config.toml
d_expert = 32
router_bias = true
optimizer = "muon_variant"
Below are experts of layer 4 (counted from 0) of a mixture-of-experts language model. Rows are named router (the router's row for the expert) and show model dimensions 0-127. Each number is 128 + 32 x the weight over its row's rms, rounded and kept within 0 to 255. Numbers have three digits each.
After each expert's rows: "gets" lists some tokens that make up at least twice as much of what it gets as of all text. This comes from a sample of Wikipedia text that the model never trained on. Tokens count by the router's weight.

# expert 153
router:076089165088077108171090090173120083095098090087091123141071125152166111167093087098140087092095086161138104154152097153123088087154153121153157153177131176151152069060163080101145148126173142103091092153125178085126171167089100093172095157184086108101115118090127104081125117159125127126141164092098112128154171129112124107174095117160132155082101143172106151178085090125108094118121
gets: " ", "'", ".", ",", " \"", ":"

# expert 253
router:111164115093157156131106133133112089180193145090113104154078164140101102079070183090141090165107086166134155105136099091106105184152110128163128165153158119141115136093169086098132202138183164111174150176104156093069087154083091114126119102053100117143144124116125137103124099108104147146110146174115124074183189111173109079172129117152140178161135082116116145102098122142089102184152
gets: "–", "9", "1", "0", "2", "8"

# expert 188
router:099168164089201167130108100148073136165136103120096074168110083182129112110113148169163106109191080132163099139123090155114081106155088088158134152125178101131170143099136166090170140119139099098145173076156166106086150157082110077121107123096137131125118141143107167126073067192087107133089120112127205108118179111143116082169132170087128116105172122120155158134104107116087134194161
gets: " |", ")", ",", ";", "),", "3"

# expert 249
router:098087166110081081164098125162117089109085089083103118138073112165177077143093098078144088074129106166092116156136096153136078083167155154147154176163137160162151072078162090103136119117156127095125087141108167105114179169075096112174078169176093139132105126101123135117125090172149114114144163094085125114099176139112100096175086134155152169097066121167108159177088126137118102091108
gets: " of", " the", " a", " his", " all", " from"

# expert 204
router:104098147120088095188081081125105081115098100097080097175078114162152099153093075117137097062103133164128117129150072136107099079163132096127131145198150181131137069062129108139098143163139115073094091121129177112088184177103090075173071117168106128114121143091093109100147148148111123118160170113102107091100154138104145090181114141151164172125121123181113174146080099117095111118108
gets: "s", "ers", "es", "ions", "ations", "ors"

# expert 254
router:100156136120096154150118177126137196170115144111184157163076074119133097136085141080066153133097163157106136160098095173146086103092174098132201091109132096158135097177176177098182119100132098105179117113086126145068108130127167099159126116149164156135145127170113146147168164102095067163144170087114127136060129099077121166136104153138139094094093119144113157108115143136191150080077
gets: " of", " in", " for", " by", " with", " from"

# expert 126
router:081150156156123132191118167155107136132102096104094099153135142171128103190085168056154063162189103170124145168146132090110159135142137159169162165163129148118145087114112138143097202124105170153099160114117128103120142171167166125115153121107138191163065133056178104120142093128115144135119158125092130075124186127152126090171169155105168153091079074112090124089104085081137081140117
gets: " ", "″", "\n", "°", "W", "E"

# expert 74
router:083125114106119070102148063144102109074085128089083086102080147166087077184108181159136081120113124149104113119153088169145085142165163089157125164134085124129150118102143184097123131109097085107120177156106107157128114177102123106163095147043112122103104136157181170188095144152097195145071138126097166138122108170138164126160121085125167151093083157134125139148104109123119089116054
gets: " ", " |", "1", ";", " −", " —;"

# expert 68
router:113105164127178070125094074130131175075102128119106080146093134159127133075108137155142177126151083188113068153101156145114140085123158101157177167110169100139126122120124132084165111076169135117175097076137138131112105133118083124111075164103112115150149126130106078180088122119096097186034137090143074102132158110085151113118116150125165085108128092118064184199091155098152117156100
gets: " |", "-", ":", ";", " –", " -"

# expert 231
router:080106137114096143166104158141165116109138121132116083096123147117053083163099132097180071085120132179156101186145121130129081120154172153160143119154174096092151121130124093080086124150135097135075093127117138096126180105163155114128146146122159175125129159118081153103103135185065084164144123110093162128084159088084096217150169180201154148126080138109079110170171134124154133103170
gets: ",", " York", " New", " County", " in", "a"

# expert 107
router:076083142089096103161123123187098081118072101080091121156085106170174073155078070128165089094094117181104117132147097167145078092198126122158124168122192110155157050072143170100119138124145131122103085171106147098133159169089111099149108157129105117102104142087126109131132122168120115102125159097089117095092184133100094112172112102131182171109116126173140111175083118092132091124102
gets: "2", "1", "3", " |", " ", "4"

# expert 195
router:080096163099087094181091119164097094094089088089099099163090118152166108140088085096149089069090104172128093160146083158113086081173146130165141159175137163149138071074159076089122167132149126092102089143121172099107167165084092096178077174164093125121095106089109142102147129167112104098153157096081139107136175132095100085179100127142147161097112129176105165142088120120120106122105
gets: "0", "2", " In", " more", " the", "In"

# expert 208
router:105182117102159177148183136171099122114109161142080146166124103187072130148108129137169115166111117178134135123140106177186109151174114094194137183100179134146164111123146140135106125099147146188118181199115154086178085137117082109154101138109107116128108102094129162160100140135126112083172067161121100170177153143130137099150198099129140186128146172148185115163162178103175098111098
gets: "1", "2", "3", "9", "4", "5"

# expert 93
router:092092168096088098175090118173116092095093089091092111162094117155162097141083089100144075076095099163129105162151087144114082087170146113158147171166139169145140073081163081098135156136146134084086096142094175085107174170075081098172089170169092130137091122086111121104142126155125110103146151101096129110134172132090084089173101152142157162091096114173101169160080110128110095111119
gets: " the", " M", " m", "C", "The", " North"

# expert 168
router:187129167079142106147127144140128124099104100104173114125075151145144129125126041182129185154192113098129165133176146202106146104135130154119099107142084096146173162160125141119129068111054167104144104098166193143171154140107100126112092123171108109067081164113163102104154139110129060151099152194123142138132090081135095074139148127081088159132146119161102103122111175130123102079172
gets: " a", " the", " an", " his", " their", " its"

# expert 111
router:080093167097084095177096119165123086091087087093091105167079110156171098155086106095145089087098092173145102161153096147116072082159152126156150163166145154142139075080160086096111158121162142092099099141099170085120173164071084090166085174173097128126112104085109122103154121165115112112158150095096132108123158130092097088170090129159159168081103117179107167151091110117102088121110
gets: ".", "\n", ").", " Pr", " there", "\"."

# expert 86
router:089084167091081110175097118174131088088087087091080088171083110161164091134088103091149083072094107165139104157152086153120071081173150122157142148167161163154149080084161084105122160134147133080093095145102169087114181166093094098169100172167097130134098116083100096098147124159114116110149151096090119113129168134099102088181095129152152170086111120163104167148084111119099104116112
gets: "\n", ",", "2", " f", " F", " United"

# expert 98
router:203106129095120088133119148153179106149134125183107074084091195071066146146155086099093124139108178131141064123142113109127144229060134108170150143165113133140104122154151107153162164116086124174133093154132086159129128125144147124144124153173133111116120161066135113173145154132169105114154157077091078091101155126112082180079073114097108127105146171117174133162132088082091117120130
gets: " T", " S", " F", " H", " D", " C"

# expert 108
router:125100153153117146178131186138152130156072097089105104134140089143154099086074090062071121109165126161119120140143139159118076125177152116137180104098093103163121077090173082124157122140122074068115100207097179116067161120050084095173086130172154089117098114132142145092148091093128121128131154103078092135136134127151118102150091153118169097118110143176171167096121077107101105107101
gets: " of", " to", " in", " for", " with", " from"

# expert 109
router:071117167098080091162100093154132086097079097094093119166085164164179141139077091130147086083105100161133124171171076148115098091171126102166159154170177173155116094077154096082135163124156112091099097148099163078118165174109106103162081173175099126143106096100109104108132113146112089095157154076074128140154169136084105120168104142160147157085101109124110174177094112147093109097132
gets: " as", ":", "as", " As", " where", "in"

# expert 160
router:117122151144132105126098169156186106158119149127121114121089185113057123193148080158120089126130185149118082177173118133164102238131155164174124135086123064126136148129115146144153131168127147113113114153121130158169101169174168116114200116143137098136157183104155175104131105166163091120151134084102195144109138155107118209075149146139125137102164133116137121141194128179137140093176
gets: " B", " N", " K", " M", " S", " L"

# expert 250
router:137116131082133169184100093192117110073085090140113133155095146182135141134132110153140107106134118149117118078136073183184135112152163057179118167179158140097109076071159070119090077176147117124075097184112157096137164157144085113193110175179088115112099107092134104133120133182155134074182125082110102115166182095129114100153102106151150143084132106144138169140116119091134129108137
gets: "1", "2", "3", "4", "5", "6"

# expert 127
router:090086168102091096180097113163120091099092088089083108166087121157171100141083091109147084073098098161138099155143091150118078089169141101159148159170140169147146073080149084098122163129162131083102092149095175079106173158083086086180088169167092129125101117090105129103138120154119104096149165092088123098141159137090092089176101148156150168084090123164116170167095121112110102116129
gets: "\n", "0", "5", "6", "4", "9"

# expert 121
router:112138142102088117129115164163090081152133179119136101162143099172134093105125155104110087110115124165136176098136110139133100144152144087147160127109162157088133157116185062087083160102172137162159123211081124102069062139127112127144076190096118171145161138083084185087155087136160167117144143169096110130165107057117102101162090094153152174098108094164167153112091087173143102142091
gets: "0", "9", "1", "8", "2", "7"

# expert 134
router:079097165092065101172092114173106085090102082095084107153085122140160099144079087106144089087095101165120110154158084131122079083162150113142152163174145168160154079078173087104122148133153142086098098127112174089104174177091098098178093178167082125144100117086117104100146114163115114095150150100092123102134179128098100097166092133147159168088092132173105170159081120138115086125117
gets: ".", "'", " his", " her", " it", " their"

# expert 190
router:083057153095110093181105075165126091072152109127153113129095115101161065136083045087130095190121127121156112153118133120175139097156138122088112148118140145098084115148104106120126114130113092081070097203083134085120174095053062142113092180166108119172184109110159132109139127103138104119138115111114112090122139158155102081160091117177120181149128074112124176158116118149105128169128
gets: " and", " or", "-", " &", "/", "c"

# expert 132
router:085089160101086090175091116165114087092078091087088105162083112156173095145080095104151087081098101167137096160151095150110077081169149120156151160168151172148139069078161090100122154137157134092094089144104171092103171168084090091171090173164098130131098118087116120095142115154117108100149155089086123108136167137094099090175097133156157165080098121165107167159089111112107094119115
gets: " |", " ", ":", " —", " –", "r"

# expert 244
router:093113102123122141161125101162082145101105127099068077193110101119112122150084161156162174116086075103149083177180125151071168140131105122145120109171129083123198086184125144156142148097098158130121159156122139145134150100147112099110128096080074098150069121103104081143094149136146124094111153153094058131124117044102092102137086160120131170121103082190132066125092082187149143143111
gets: "\n", "|", "==", "===", "====", "$"

# expert 125
router:128153104100139201086127112124154129118098113120087086161087179174037131086153142134107086137125098123151162075095068148159125147106105065164112195085159130149175091091165093141113142117157061120135118129117162081094169122159111119186088173146106119095162126090108083120084106175128133115135096169119112159132144075173142133154090085133165152082133154141192123143153145112144096193133
gets: "0", "5", "3", "6", "4", "7"

# expert 102
router:133129152071121096121133104142091079133117094115143101169151155168146111164110172111197106152093155140167078188150118171122141151198145144174137151173159188133140116065141177137157117133162166143116073179167154072090173164084103072152138104143106121133112067082085094087115166103119086135174144145133164073168164124112123133114074133170160183152120138174101144094119120143132077142135
gets: " ", " November", " October", " January", " March", " December"

# expert 156
router:054115119063136064093115144160087118169063095108160126117117141155176143118079090127119113142190099171133082160096102124127084065135140124167165195152109132114141120183119112109116086151114089111117065084136134103070171094147095105122149124107113109124104115142078074085075139108084162145103109122103146159097167126147180117143083169142075124076105141093090115132118163066106083143146
gets: " |", ",", " –", ";", " —", ":"

# expert 214
router:137151118177199155109147147126125172120118184125120169113162109155157138147174191143153179155135143094156104161132173097108158090061102159123146117111125099166121117184067184127135078147116141141177198075131066173151122076116134113099157082091141089181110153141106121176117149148099100089121107163164179188144107123111156140148126198092155109136159136171087103115171164163146135162138
gets: "\n", ".", "\".", ".\"", ").", "=="

# expert 181
router:082094163098081094175094116160108089094079084092087103166089110155161104144086095104149076087097107172136095152146092152103070084170141122164160156170144165142141075082157082106126160133151142089100089140101169087112180168089082098171093173169092135129104119093105126106141115159124106101145161095081116105139170136092093089180090131154159168090111120178110165156089120111114086118120
gets: " F", "1", " R", ")", "9", " L"

# expert 157
router:130129116117131134157093160131156116108139125221128069083096203089038146130137098168072081111082154167156085154156089116119154223129169151168151130140100129088129092154159102164148181120099138154143123181079086151135140138176122128139125142172146146132115160087136104144168132164156096196136145082100143081115118132105089183098099127125132084099148101140111136150163120092080157118103
gets: " B", " S", " M", " C", " K", " R"

# expert 206
router:076093134110073112179101151163106092096178097123101137164134176166160123106095192128080098134090068132116131066174126134131082109150177126150120170121134136100154121100134083108105176116178148150116154179108175080110069137082064131143083148116139153150173119110199082085131086120098178163095136120127115109154106100161135118133101103134130172110160081123141172181131067119138088185125
gets: ".", "0", "9", "1", "8", ","

# expert 216
router:075091165093086083178087105167113088094085090091095113172091117151160108145077098100140084084090099161124096156149094146110086085166154118160155155170132168134136067075163081095120151141161125088112090147099165095110172172102085090181093166167092134123110116094110118100137114145129115097142175104077110114131174129088083093174089124150157171082121121168114161161085110118108085131114
gets: " ", "9", "0", "1", "8", "–"

# expert 123
router:088089164088084074174100114163106099106086080087091107165086113156167085144083088089149088082104094172116094164144094148127069083164158126157160159157157170159137080084171092111141156112156146094099088150114166078099176166094095097174085167173092127139101114089096114098132131164114109104140156099084133102152171131095103099171105126144152173089113118168123175170087123131132106110113
gets: " by", " from", ":", "1", "°", " due"

# expert 194
router:152130108129096172164113132082062119139097114136094168113209135163050127146192098131140138109129098133155124077160127113088119137195154176133174113119157170097130138066144137124117130118175116083179089063097094116083166173202119145184175116192119151119096122132051081129107114183121082158147137144106142132171152090105087151169132130136156131119151085150118127084131107160121123142117
gets: "7", "8", "6", "4", "5", " him"

# expert 92
router:079092172094086095180088112163111090093087088085090102168088112157161106142084093098147090080103101169136099163154094148118086085169148112159153160164141168153143074076162085096129156129151134086097090146097171088109177165087087096167096173173088129129103115091108123107143114157116109103150154098088122112137172129090090091180098141154164170086105122171112168164082117113110091116116
gets: " United", " S", "1", " s", "2", ")"

# expert 84
router:146148147139126088092072122148181153139090138111131125109106134099125137150111115173138134084115110166083084139125159156172148105128136159157137164123136088190085124087115167126176106120066163096176087146160101191168094193181099112093206142148112081136108176111065153131154163145166086110138150092106098116105152133106156174037123182060135131110174162145146160138112124178114122157123
gets: ":", "-", " \"", " D", " K", " A"

# expert 172
router:127145108166128157151152104112171200183088111142168186143121098154123134123104094074115180192132166153100197154126139193123100104122132100090204088101079072148134064215152145135183135096159132126156124107138147167120142111123148132167133096191152115129116139184117109109159135091118052139102164095105134098085130145103130129135078173156131070124126122123087159107124170097115124091124
gets: " to", " of", " by", " with", " in", " for"

# expert 122
router:114152116090125103082138153105148089060100114080154067080100099135118100162099202121148084121096079191092120114105098169136134167161138110155105130130109110122130112115143104184068131105091175109067144178136174108153104139174090074152095157075092120079121081113151133148151167106113162074115071164078101130125135184145083140148130081170138111120106185107141162103138083103137118146084
gets: " ", "1", "born"

# expert 210
router:090166071096135179093078168140155134079197104160118107085100177060039144122142117145061083126133119160149082153102115040176138224115145116106082120138137116140123135082152135160127167130140112187086109168153140118116094127160103146128163094134124106080113148129121116133110089083131112162119130104103061106145136154114074106129112113124140114113123087110108102122156143116104168087065
gets: "-", "'", " B", "ö", "/", " D"

# expert 176
router:085081163098087094182096113161119090093088089087082102162086122156166105142084088104147087084099104165136099162145090150115078086170142121158157162168144162150140081081165087099117160133155132090096091144094171083113173166087088091165090165172095125130104116090111125095134116152116109103141153097088121110134171131094088085180090146152163173081099128179104165158085113107105084118119
gets: " a", " M", "1", " an", " R", " —"

# expert 189
router:182147106116144145194097082121156089108093084202118108122122126158074090177125155133154133177099109149098169148163098106132167127125176178146132139177109107123107106124172089132130167119157136108105092162154163111152107173132092076181113177137138066159093080095165074118130176115123165088153189181097160108141170121069148123140062095191161114122071130139074154107123124117124116119135
gets: " ", " $", " #", " £"

# expert 80
router:082082161097079098175099115164118094097090087091090102167096117152167100134081093098150087080098096165136103161146094147117078085171144118161154160168152173147147070078167092099126163130152138086094089147102170089117177167085093090170090173167099121134095117090106124101139119156119115097143152095082116104135164134093091089182096133156158172086101124170105167160079110118109093117113
gets: " was", "\n", "===", " w", " were", " is"

# expert 154
router:112109116095156119169120075144096110098080112136073106149077143159035119155131177148179085140133111148130148104158074152142108188093121126157091166129108129127134106156113151099116134103127119134159142166124137130142119195109108089188072174052117101134116128107162082157042107160091187148065166178132176088150153132117166080158127084174135145153089156095087118145115117123087142136126
gets: " ", "1", " −", "–", " $", " +"

# expert 212
router:113068148111088105158121088166118091066104105082154125192079099149172099184078072084116104115085136154117119109147087146129140104204174091154153159156128156133127075118176104100126179141124116080109103115081161128118180180150106104139122158188109129109137109142085095112141132126097111084148152093089161086141188129104101145140064169141150173069110164163086159106098125142141100137084
gets: " of", "ing", "ation", "ism", "ics", "ating"